config.toml
d_model = 256
activation = "geglu"
normalize_top_k = true
routed_scale = 2.5
balance_bias = false
router_z_loss = 0.0001
vocab_size = 32000
norm = "rmsnorm"
norm_eps = 1e-06
tie_embeddings = false
beta2 = 0.99
train_tokens = 315400000
steps = 2766
dataset = "wikipedia_en"
Below are experts of layer 3 (counted from 0) of a mixture-of-experts language model. Rows are named router (the router's row for the expert), gate (a neuron's input weights, with its number), up (a neuron's input weights, with its number), down (a neuron's output weights, with its number) and show model dimensions 0-255. Each number is 500 + 40 x the weight over its row's rms, rounded and kept within 0 to 999. Numbers have three digits each.
After each expert's rows: a language model's description of what the expert responds to. This comes from a sample of Wikipedia text that the model never trained on.

# expert 30
router:475495482450441484531440528469558440550471522457515543529482549572435427466479441478527509539458483495449498532568527521536436536446553473545484513550440540459558448512500466497479473539482451558517536444519479423519531471543448463541467482554484452475456447452513500514553512545531538469533504462530542550545558555471495541489455478473545552530557507529539536547463456548455443490508559462524540540465488563463438453538552537565458478538444521509516527523559449545452532471553524534571473551493460435555533525450446554558554457489552540513469547544549451524460463489458486545456535519520559499559539494497444473447499517460486530555450486515478531474553534523523461537528529538450534550459483554520546554475432440459471470504484462467547531544457565547520538459561548
gate0:547496505531484555572482487493476466532508515469458457509532568499547475468449466508428440523522576444471508505552533506476544549472473525447527456510460498469618445536494483501488575545522529519440545491480439506524591563477503510459495466534528515572469490518479557468508379574515590485499436512590482472579518422525494542546508485539513488524442504530503455554552481440480427543531545524504533458497490474492439527487520567521451576538415478547493534519455496518499544519466450512521503508468491532470527448496502525430487491509548520499502540590501451488568544513534539432500486501463514490545484516423550458498433522457534515565529545537472452501537591483448531484515476499483523499478479494553537549526463462512460530541508554484542548447436444524524493546599502
up0:469546496521540492409422520528507472430538466461486504505496526430453552467539533520467482492539504448463540501468534452455566499529539505539509502507503458550599519473467481481537511565477455524477482494403518509490532463474470598500519503426554550517417473501424496476460469505557549555559457485508452511494506516520536523481520462579506485454466514496520418600509571526519481495494532541559556485549573503485475472437494573479451502510501538555480468450440503508542487505478471497499496546450481521450496501516527520569488519475571490438486495537514435548496550471567466514562437459522408448548480552463537490525517529474546517539503439558445407516459547507489493498503516545499469463576569524557542506463567574501480462515457539544560532442431466450517466536524498
down0:585461503596467533506542512486523524473505567484525499466465491517513547440478502510462480510538510544428487551400560489469494481504516496463551476534582508480495490552491441528441491511484555557503526504483401498486557461461523496465578463479577454489443575515523488528518489508514479462515575502523481471475456486566418474467511555448483524464486484479469511461449481591469536443500545489471423523494538462475465525479487539499519463483557502492516463487496471525483551460515550603461496513480560537429512483435469452519503471490475593491422509484503504551466480547524518489482549510549436556485550484501428519513559463527505456539413521494450473567549450504487523563533516504500545570449475498480583505514555564521455527540447463526484476548557451355492522514464531
Description: Numbers in statistics tables, especially zeros, plus infobox field labels after a dash, such as Position, Label, Height.

# expert 10
router:432493474457493473526495496525564485582398560443494545455523500522473434421467469507548532491442493384463467523526492562487491511458561521545512480554449562494506507490490378484511444507456437531529579482548469500484561470547477480483434540530527472462514521508476491513514505502449565463520469474542543514555574516480537530522413526502512478556537526481508568523458472502502475442520551453494508561508464503482465462532496546505450447563483568485508526481535439528446558417531548613529493534523464466533511484516506564501513466527524534491444559574536516541501512504437469534419493514503551524527545436526493483512494504480493539512489516561468503527538500532562482559557560506496518493495484536550497567479508514426495522488568476512537541526445492490605525449541594
gate2:519483483502484487462509475536492518448470476467520577472504499493553450469466521534475528459444556460467506504506496519509469475528540502516432465521502474548553521531528482552479494494460405548544559568490485540488436471552461522472408568464465560527513492522523498483467498421554481498530480431569543507465548537505517429572519471433464499547445514475446505475468515490420478462463544412510562435558513492465547490462514523428530515514461555453529574535547534550451547489476576502480541528537503522436501464546515545545478506467535516477498487579504574508540480444543457487523484415560470529478548528469552491497528478493552503422552514523470412437492506595517479514536496511520533454457473539562458537516518555544496471448477488502516483414530390514538590430516518
up2:516585519572529464529492505539465457617536453506424547502517485523409512479476494487491525431510396522553457454481518474485499521461480524525515532496474467514509502459506433453440494476478523491507456485586467451517494524437562541483510523486584551510525538550483503596538530527433501531442511493463495441526468433482485534436505539403518480516556487521543559576465489473596561520535463484518447546462469447498460461495517474503465513414557516476479505537424489466519462541466494517492501518474444502550511430546520438519418486534472498538518472401478414465414494513502500487488556503400482489437426498439505500486482538451499514508521544463480565504514423496498460429504497460549515489500501493462552575543492483493514496543498507513524487572524540448490523525513445
down2:485515532494465458476508478515518562532565514551477509441414463516514544507480507451512454498444542493599461521509523562472545524465495484434506455494514476424500421434483504471495541530441524465427451473476542500467426470548520457500541486536468554484546525488461491513554569540489573495515519562508605440526478528580523475492487508496454548455382510492458573415491521481523445505427541417418481491448498454574447511522477530515436417509530492521513502500459491537554524471449482511550498538525418548445521546535481543490520514514560535483580485491559443512449508564509504509506478475544519500507461533458458513510464520528428470423483544520508549442485516530536494509539472503501478484549484552494518585520489473480453569459558507520462495512508517561454435526419481
Description: Common nouns closing a noun phrase in prose, often after a modifier, such as season, team, album, club, career.

# expert 38
router:480455500486484470515453507503576470566427566456490522478492471482452419411494438465537506522493518449510502533462520551523487532484526499532523453512485560482475522466489391490479492516476480520501538446534469466551524479493502482483527473478522480469485515507468554526492461549465549450539475482472565546551559567474465503566445461487554502526493538536508549550483472512497469509488556442505509522459451518440457445563541484544433469509437491526510559551552437527409604474536525524578470528505500416500589478452448506492525449508596546458486573557547520534494486542437459515479490567525545564568525448459467484524512522514522522516473489550445499442520536509521494539543551472513514504483512510545543477463480460442474489524524526509575514513420560512575568470594594
gate0:496534463509505507420535496451526464463398503459457507487573449503499528442522487484504509522455525477531487479490491502527558531518462528578515508475522563494510556479462490554551483502500506552467560566553433512516530496557546469439570530483534509433516530547475518467461480451428510484510432570476451510465560494474536612532464405506468452442535439601504494462493478492550506454527496491482501473519541432394519514532494502527477491523479514530465539422526466467500511523515492515509499541520482444436440457507513485485485567526468430567498567490531458444515550595476490520513515526434491571507504476518497500517547483483489495522440419528462457443546452523559513481576561512441515484512551432485491510564470468521439539475592450515527561468419482462457473533519560
up0:527465443449499534436497495561496548494489486493493487505433479422449529559462588591544506424467495475464471530498510481536516424484570504522501454548440487369557472443514493483462534500525433457519528524495480521442459494476483525546506522461437457520430487507505438469547474513487495537499625552512554452500433502572493428548523558457577508531517554433526517484496468469511497506521489511528550560409557506507521484500513491482517486514504541521508491530488532509511450499524490468499567453482515522515586437489569552488575491551528483431487443556430440496551514461521549464470465445507470416477578514449488501499446476471512480397537518478498496511502490499533439506443491481494449568561507489524500526461544518571532489503411529536455471552532509533487504477453487
down0:471470567484475485551523467534464548504457473449541530514541536455497533509507515513517513474446425510462514486584448486483509484542500503546461529514480527452502518418459482497497514496477534505523484559448485567489507432514533488461501468515492498463478488578541482451463550531443549467519482511550432546569475496547533527514520443469546506514437499536481513557429483525490534471461472519493499485534469494454418463604521441422500545479541517477614480480524500525520533399557508570598599547567461396438569429485515477461486482469488503455491507538447525463545493513443526520464495558469463504524518516448525430485476531515491478557534476466519552463517525582536449440530504552513500466492474509511589461541517454506579556452508454480568566526557475537517477494446549
Description: Prepositions and verbs following a subject in biographical or narrative prose, such as in, at, during, attend, won, served.

# expert 36
router:499497438484479472575408528528557462507418501471546538555498531514452428400466524501535522526459460448467501498527516500523506513517491497534426525584464573491494513547508428464507471549496446489449534502513463376529533502525469535489455534530538509486430472487531494487472475463486554531488476492557571520507564522448529531516494465477545520498508518525584536560408482468461488496479569464476474566474523537481455465497556492553526458550411499558504550495498454531516610432519561498545514527469453390564585516461456534507491451487525560537485545586558454484462446507400455540497540501540540498549518517527499531491492521484524545492484512571473545471527516517510458553521552481506543496474499519516550509485500458465529499499478491439541549455472521569533516499558550
gate1:524475516576492469508547560489580529471502528531537506484481596482481522450578478410525472534515527485478447524528590464515480487577427492494502569458501577546497459508476515567583486564514427512462511586500453442503531481444474503430519518545525480468476393492468533454566479465492564517505482512469485523479485492515517538555508442500406398509503488588467466522507540429484508459522525498466495463547434569451436521502540474447512443451572541540531529448533528508502511521553463422517498501458455483473465508526563547506476555490545490526539511467492530518493420528475458541542526466508520546435520501470495447521439525507458447521460499468465540430537526519483481421472456542502516500502500465520520523534496435490523470472534516422536543493514469457458531586467437
up1:488570493527487471438509585572542429451535505470540506532436510410451495445525529446572513481501515506535487526552502526535445498498501469524480553536494503558507458500533494580491565507518512472525510548435503456518574484460542520429499498534504488482469407504559465475494504473503565544530456427518504548457476479540542524568528521485507423477507540521437500518452512437554482538463532493486486472466439485467509538507546429521538472495569525565521546498482460481572499404487462498505520539515500494533468487494515508487485500422493496558523422489574540455494499530460529526515543433501513480508493533522515472499502444482473474465544515476536538502554565455484509473446507484555554556523503441605537533434560402467438496461515473427421502422470440410431568494472457
down1:532530485488535449406485509534452458585515512480534458474485451481489458430476496442466537487508538559570512477472518520424496521521541503460534480531496483501480482570532418526401479464563497450516470490511522495493528581552509479469484497484509539497482512527486481501558473442501415521488450501455468471509487518471494504490510501476472427572520543426502497497501544515571562592526500522540496460457560438462485580465582446455526484538503451588508518444496413474550479517444447451404535515452489513455560435442446487415455511493495532474501504528463570470477550507516486531517472579474553454530458496511539477469482535500504461506536478562493484539523567478490487537535467462449473500460518463441472463450488521571461422536510617503552508447438527459446493469474524
Description: Commas after name-and-date parentheses in list entries, plus and, a, in, en dashes and semicolons linking clauses.

# expert 9
router:495496528530474456571514520490577462515479548461508563524492524483494444415498471447496492496452534438500501516474505599532462550500530458534484484516451492455549517475507418462475508556468501479522542499557497475539540454505475509479505459489513493471513508451488535478502486543508522521537531486425558582547559575469518527531505466484581548544502520575502571581507457492514510463517545495528488538482453522480478433528510468530477480550445543495517481569519384503440533448508520507548509531429522463541578471458440462520505455482536512510467567579580484532451472500414474562440556545549569548569524482481463509516484503488513580513439487556476526459549545566527472511543543492450543505496537492585527527432480459415481463462513468505555536507472575515528573469563545
gate0:504467495490494582543504490485511520494535497475574512520470507474502468486521483469493507500482529576442439497498512495503569502504515503520485517486539482466497514517438518530576465489447566507497455548480431469518519565469557525498495433511463492516523437485479510536527514523515474470501535494541502515560429512531548464475417501452490459526491531497542491529476447542462526502504538430534507534488458466550402549471454454532509574398513462432489467479513553501474470504536546363524547533516540470465471530470529499439509559482563535480472590444519447520488410551511570514518471489502404560391485489541574476480393533487450468474513442528552497432514479494585509555477507500536493500493456515416484490519508550425526453526468459420449531528575500532432461445501476
up0:569544488492512514555495504504560477480568450465522512477433477442447469450452473478462504506536498538498487482417497485541494417554436502490520510473497543448486496474398482487571490511495543522465531501442503466498523514531520508477424470473495440450472442521421501537555480427491436521456519508499435538539442524463548429494534518519563452499439480514532500515561425553461468543555512438531507483439472542562377474520444534535503491469546475462520467467436564467461522556526486476506466478501494431513487543487519479494446597421536522454537471490537518530486459563584497454550510558548495632488503446527564481578488471516472499514485486464543519461501528511614485509479547468479568486486442464515523469537469552470502457555489498455516491466527513527463473487490539
down0:574496484571502518519427423489553492488544510423500471510572450498492504492495597456437504454505511478489499495454488424470469460587484500519463461489439451475511487499491559463542484511528500522483522475509492506472509357479480576474465480413472483500419538537448438482529545415464485504508497519522423617480472468475426489539554511469508481523460504481550459490528486470455441574548551481433486536441530487535470508492504569546471433479510522486584563493499484505441527487496498488488484475538454491456527508501516505473517537437512478449511541395508479524517474556513443518510495550495514517492498462465559441575495519459492514557445480433459519506502542459546457484427533470525472483514543474577574495484560546463414443482535548518460493529525492418471501536524461
Description: Prepositions in running prose following a noun or verb, mostly of, in, to, for, from, e.g. "content of", "addition to".

# expert 27
router:513496472501470502514477544446533485576468572461482540527490545528509475470481493484547538509490527515412490518566477534546475520535590458538414474537459534457529486527450464442416486520475438535453537490525486479520549436521453431551468491515488498485508467487580454515494537551545512508503493532516576514512540529433530550461491409476514530520529532571546562544426478529472456517500511457575518546455480546496434442538525505542449470529472537515522559546527474484458526471561558478565508606520496457543580523457477560514526475493540587500431558520574482521473458548422473527482533557543543461555551465481449512487495539490481521553469509529460545473512517552502427537497487512477522548470497512482539526494431434473493447521532417434545537494450550580489535452519512
gate0:457462571550468525490451533495469478489506558477512504580469538557511494398481454539495439507553552562418538541551438501496509544515509580467546523531505560466517516572399507549507527478483493543510513498483551459508566533484556452511454435568546502504490497537477530565524511530432530456499526486465511515480442384481515542574498482532481578552465504541547533522534457521567488474635477503453549602520482433463508492533467543441488524489551471498486464463509484514465500505558487510543538517514483510440494529473500509455500515514566473516516487491500496498551431498500496464516557532527581480524433522475498487458483547459558541450552430463541500584517535548507463592453483491492499555506513480517507542452444520569449490501531539534447528455516523474485412501486460
up0:497498529505476433530502481495529497503511516518534425446473542487473444435558498515501513564473511555446461493482484442479453490514443583459596498481496514459529444457519500443470575598527538439474509470444509480567447530497499422492560483468558520455440534411446540508579501542494493478539525509460459533453485446480508523488491464546483477473536554456530510538476456465525542461528502613444445477553462518531459533513535506490514511496514551530474522532494498455503411447541434485533515571492516516435534415525466438477483515506563565454507562440517583495502467480594419541443453496484488527480426513443484515410471425483508469492525539509498438561540476528475520447517472523495474544523472547488526520499488456532440557471507514492481420524435477505540482523480445
down0:490537507571445544500531461554559494461461444430509547503525547507512483488503439474534512500537501510543478410486524409474444476497520505523547498515476440530514501472523520522463494578548491485519573579463517434475476523456530511536546463449532532539537474507522527532462490464506544434466499479601476496452476528547510540527507565530514470438482507451436448512519484444547546555496521475570518440479516501503627490519512494500527429468531509475593528466503458437547416457509495470504559474441540492495463491517470528423461458577537541531508444634458540497534523466530572538521499466474555516502445450509510507469481507524525520441530431426499479493484449449494509477486514444522507461477475473501578511514478520595598523495437502460456547435508471482517491448512546
Description: Words inside quoted song, album and show titles and music discographies, such as "What Is The Reason", "Ain't It Baby", Albums.